Experts of a small language model: a variant of Muon for the experts, 262M tokens.
Below are experts of layer 2 (counted from 0) of a mixture-of-experts language model. Rows are named gate (a neuron's input weights, with its number), up (a neuron's input weights, with its number) and show model dimensions 0-95. Each number is 128 + 32 x the weight over its row's rms, rounded and kept within 0 to 255. Numbers have three digits each.
Before each expert's rows: "mostly gets" lists some tokens that are sent to it at least half of the time. This comes from a sample of Wikipedia text that the model never trained on.

# expert 59
mostly gets: " sc", " ex", " dis", " Sc", " Co", " co"
gate0:144121126146137179101158158142111134151133150110138127144164172127128130111098134064193080082120140133091153133096175129089112100114152131104100123143143165139151141201132133027152147163181143180097151089114095153121122069030181116063141105127143138108171135170117143067149165126131127107
up0:138162153100124097143137125127171133150083094093065087103179175104155113107103150119129167098085149087122197157102094143110067114128154092168142087104112137122157078086104078172113095129063130122129144168138141102101161118171057077148127171190146122190187132159125124147110117137151078146

# expert 202
mostly gets: " B", " Ab", " Y", " R", " M", " Ch"
gate0:034169204115100103142115096125157113094079108114115138076137153134070086115105137132110091138124064114133097093091156174152143126137163117100174204168126136123170111161167149160202175110151123133119139156130111112141179087097087141121136092135170146178136120091088141153118129116105085077
up0:179071107089166102151112125117134134098105142093079131123100155131136158119169073112109182109072191133153145102126087083133114152124111115145087039167117131181119148141147153144041132123150124094104110121118151098130094125151147059125132153106105133138137128196153156129104128112128155242

# expert 170
mostly gets: "D", "R", "S", "M", "H", "P"
gate0:127133151153160126133172100049161118109142086125107119104220219076142112130152152155102135117143108170112114063092141142130111113116102146148082152127139141146208135092200135136114132147136184165121151133140125144157205157127124094153119123084100162135170138188158094147117144122172083094
up0:125131095143166159131187174176095146186183139115190094123149081078151179144126136153162088119106126095119132110120189131122092130202113135137104097141095153102065135188097095126165109162120131120127147165135129075136076148160133187122121108190081139110107093098195127110120077135120150171

# expert 160
mostly gets: ")", "\"", " that", " which", "),", "===\n"
gate0:107179147147083147092084144103151073083158150126068152150107146147108113139100076106096144135078085081101125125121201197069146104106147164117174128126141159095179155151095149147145096135134129190156183135136142117084163040108164107122148115099129117121124128094152191147067121138157138143
up0:127094086099085166093155198114070150124110067137130149125163128143104121197049166136083101127124125104113107116130142094141135150023142167133084077147146142101123094102154123202117127134086158166169134104094084137148092153151139175093114113127076134087148161143090100111148129098091130138

# expert 186
mostly gets: "D", "G", "H", "B", "M", "C"
gate0:174086144119168141076137076126099114068078160118106153138154188172119131106152113095111169119121090155121127126118157218080052086126151108123096128064104159140097111186106124120103136072143143115128151080174176128154108144105132119116151169073138131092107119183113133159157182138124177101
up0:139154088138132073112133122120148146111124160168141132115171161128135147105160078072126129139148080131103163064144158110130169138137131139065158206092103114109050115188167149151078178111104202118122105109079094108157128130128147151096123145123136069114073169142161134115196116176128182104

# expert 138
mostly gets: " sett", " us", " rul", " beg", " exist", " There"
gate0:131096077096118145082068170088066162110096190149134124114116141157121111121154121174148175130126152065165137158115112105149099133138098152062080176147146075132150067151139148134157106159089122146070114162120174102124151135147194121171120145105155131166136063086111168116147109120067165086
up0:090125153126137077134104094161159148097154166163170086139161190084152166179099056137122084095150117178102117125124113135097113096110147128157177087134141183156095140143117181097099118145081080090198161126108093088177168200122096148162120116144197090115151118150131116155094138131105115150

# expert 68
mostly gets: " USA", " California", " Smith", " Scott", " White", " John"
gate0:128157035171091111104135127077100107111096068136107128103086155078134124051131119138057134151149203174118153112102136137134107070103131153105130115111062107136157157119108131153145127124069113164151140089127070145175127197144177099129123107125126133152114098167143070143149153148099091087
up0:129110099105116138083070151101120107170145095150133135145148124105097149230162043098092163173155144117115168107102149159136133155095129051096062147102100097125096111144097111144091127163110114126119120201125082166154162162087125094158169128102098115132179186088103108137126128155119122174

# expert 71
mostly gets: "irl", "ik", "ugg", "ord", " Kore", "iel"
gate0:197130126112114119122191101109143110183147125104134141094163169147088127105166104170166066136137138133094146119085133166169150158203084069129130151133128141138118109121101114121104139095135106186110131096201164132123101104091148121167141147138150110166091153095183105090145094121018075129
up0:058099127145154101121089164171133128166161137107141152133114125142186107158204138104161131138143015124097195131135115135076184142105203135108180175113150124118158154145123170106096080136136158093122134124193140155093173128150120131083128106125119101131125080129085122165134132132196146136

# expert 46
mostly gets: " Th", " th", " second", " Ad", " Sc", "th"
gate0:138091084111173135071186069102125097143166129144130123104089169062118103155190092124174131142117189160133161073087183114144195137105167133138149151099114189133159098161112170176122098097146155131097127097131122108162164048099107110063167115078150120123155143143115113110139106140131117109
up0:148152166173122166141116096154162186062113161152098103123191108158187173085120139132161137098107094129135113146184138154098135089219099050151121157109130137175083127107134124120077120117147087096145188171155126141100121179145162195151130149188120086136129128148097139139106145108122146158

# expert 220
mostly gets: "):", ":", "===\n", " ===\n", ".\"\n\n", " •"
gate0:143124093191111191126144167097067150129133123127138063152106093095151113118116105093068134135131146048128170113106108153129074134070106121133144116152089094128154145164128104163102135199077131154141182102185165131094110110158155161158111177107195138146176123097119086143159122111059136131
up0:143125071155121141082110163136119129144134084086158061151062115128128122109123147082084145151135166072134180136122149147155128097104124091062103181190122116121101129159152156147089161216153152149114129089153158173142134140171165186088110163089117167155194105108129114141176102143121134179

# expert 128
mostly gets: " Park", " Church", " County", " State", " park", " school"
gate0:136090123065103127124118047124084093108102156077148132137085112100172161080086120123146071126150176130112120073022130104134166116158203150094149124151114138089113133135158129091065129146092117101161087136138166144089142094083186158122174109101096135149108107108116109152156167129112124153
up0:106160070139089121084190137067122137202150153112150121114156109144145060135074127183198101142151102142083105103126168110162120140122110128143138084149163160128176128132156104097154154094143064163056122091096126100143136130140118136140153185168164097155146085150153142106182063152097108126

# expert 193
mostly gets: "===", "==", " •", ":", "):", ")\n\n"
gate0:147145154133107114204123104123189095152136117140142148139119090184100112138162097136073137140084188133121109117109083120126135128182065148187148128135151093073126162198114156155183121113051150107149179147153110125142096098128116113152137092131199171119136144087103097100111140176199087136
up0:092083103106119127121126147117098143148099111087152119119171157048124160129143143127125145115159135138150144161175149147142151109039156089101111124048088171121133147112131077073061144080176110149085093131120097177080162149109114138091159148163078125142130134140179085184117122102115194170

# expert 42
mostly gets: "usp", " subsequ", "1"
gate0:100083206053155164094130140159148134119101043114159167130108122098122157128083127170136139066088117121161144105082129137114135127137148090159075105131136103145167124147106130157130140166144141130156158052160192143170158139145143181137179156137103131101149088128137041185150122171134113135
up0:176101119114092126119159106130088119142180129100124127164101096090110144115128127114164112149135176139088164148172145125092123149055149112161117201098087125155072113146131157064119152133141095109154125172153175116127103135112094080116027127118165096152085173162112141170044140122069090116

# expert 38
mostly gets: " close", "usp", " half", "ues", "1", " football"
gate0:133182172077089155106151130124116112136092059151182157107134136122146136141142087096136140110096102093115145091107147098124170077161182154074153149083147194170140171140154084173147118130138170181145190110146120099071145083136113129103127103100138147182119063078095127145132053134110140158
up0:091166124118072177087155107078156108119153093133149160088129178106100139163125079124187151140083152109086164108152151078131172120117159157118098156114118177145186115167146081147108135142194161134149198062183101152079163091148118174110138115140146173171125099127120114106143100108165142180

# expert 169
mostly gets: ")", "),", "]", " Succeeded", " ship", ".)"
gate0:104111136138131104123159120085111097111187064129105122090141112147169119124118164123118100190151119089222137113076135112211100200161118145072119103140148079105164143123146089124074152201127170101173111104107113126101094115077147168110140101152144166154124154058136088135120126109120120097
up0:084133206134131155117078119117123074167115102144120135065098153137121111118138181165213116107145137113100133132126199107169155085079109124134103116154175067059119171097150110141140202140104113125200127143113127145128153142107150167127118124158088116114055092108085139119156077130129140165

# expert 216
mostly gets: " S", " R", " M", " B", " V", " J"
gate0:106133087116086118161122142131143111141178102166095145126148157158168127153181151188110079146126129114134095067141108140139169133161144102118137123158116096096112100148159163135162149170190083107153135159095099154144146094090137134194093116031137169115220097092090116160146158103142102058
up0:118128073145117171112092129114122113137122077154137158107135046125100100130122140115136126125160186155149177102141188138131178090195156175095113100127186113084118144121103072127101172143169127106124144073179158126137127139230186090080117095113095138157102070134103146149111116122164138160

# expert 180
mostly gets: " l", " g", " n", " d", " r", " rec"
gate0:104192155101162120105123098102096112077095173110108144089066130138143085176140173086127132128106121134119114161124127157046150152144070106083087161117118094134154162141129092104140133170160130119177121129159227180170166120123208124139149108151110087128109113118055145114132144176121142158
up0:168064177054128173147147147172120167153135139099133127137161119167071117116156125122091105146118078138174147165153139132163104176143144140159137191141116174112125139184174184107082135122096112127108136127197075133107133174115161119142165113107172157081111165116133106067086164129093168189

# expert 90
mostly gets: " same", "born", " also", " Born", "Personal", "areer"
gate0:129098113122109135143064095085158123103101166120164059220118119118146131130134101138082121131105140127077093080093131158120179157151140104106097108133126155113141105198155121117117105127107100144109119125106089118211099103169202182185147098140075109090138127193138178148117168129136155082
up0:110111115133121154132116146076109086173182118129075145092120079175121137099122176103197133084166149113177139168113159132114118115082101145099139123108136109101121159041136131146095082124133157126167071087165123111115141142128098066042126128141126091061095074122101156102078106113184137149

# expert 48
mostly gets: " Mon", "on", " due", " mon", " Don", " Bill"
gate0:110106119201129092101137109128129140174116150126122089142160094087148203125159096163109127165129129179114157189158073103103090176133152075181148134072159128137127073110142123132167143160141145155113143069149096177145061135190135137157103131153192075139067102102140134155103146131129126072
up0:113130133157106108172152116183200119131094136100108194105150145181168165123185097178073124153128157174116142080163071096125087177127125095135107103117157111123083100137153078112108121174081137143114135084118122179136092136099156061116102169102107061171145123136200138116174132140148127106

# expert 215
mostly gets: " S", " R", " M", " B", " L", " P"
gate0:142168173151109114139134098105068071179121206119098148182121125190098062105161195114128037100124145108091114094141149130144106092111184093116125121132133111117101059121106109106121128150075192124137114138207140097140106124120096147130099079147153124141143157099137145108139098124147093080
up0:199099078132095147080145116100123170154134107160146168110068162095114138091170125092154168132131196155176129124118132181147166118140156126133138119123171153117137080169109147204103175195158107119139117083097165115102111101142084108136133135057201124134123143126107114116176195129138092092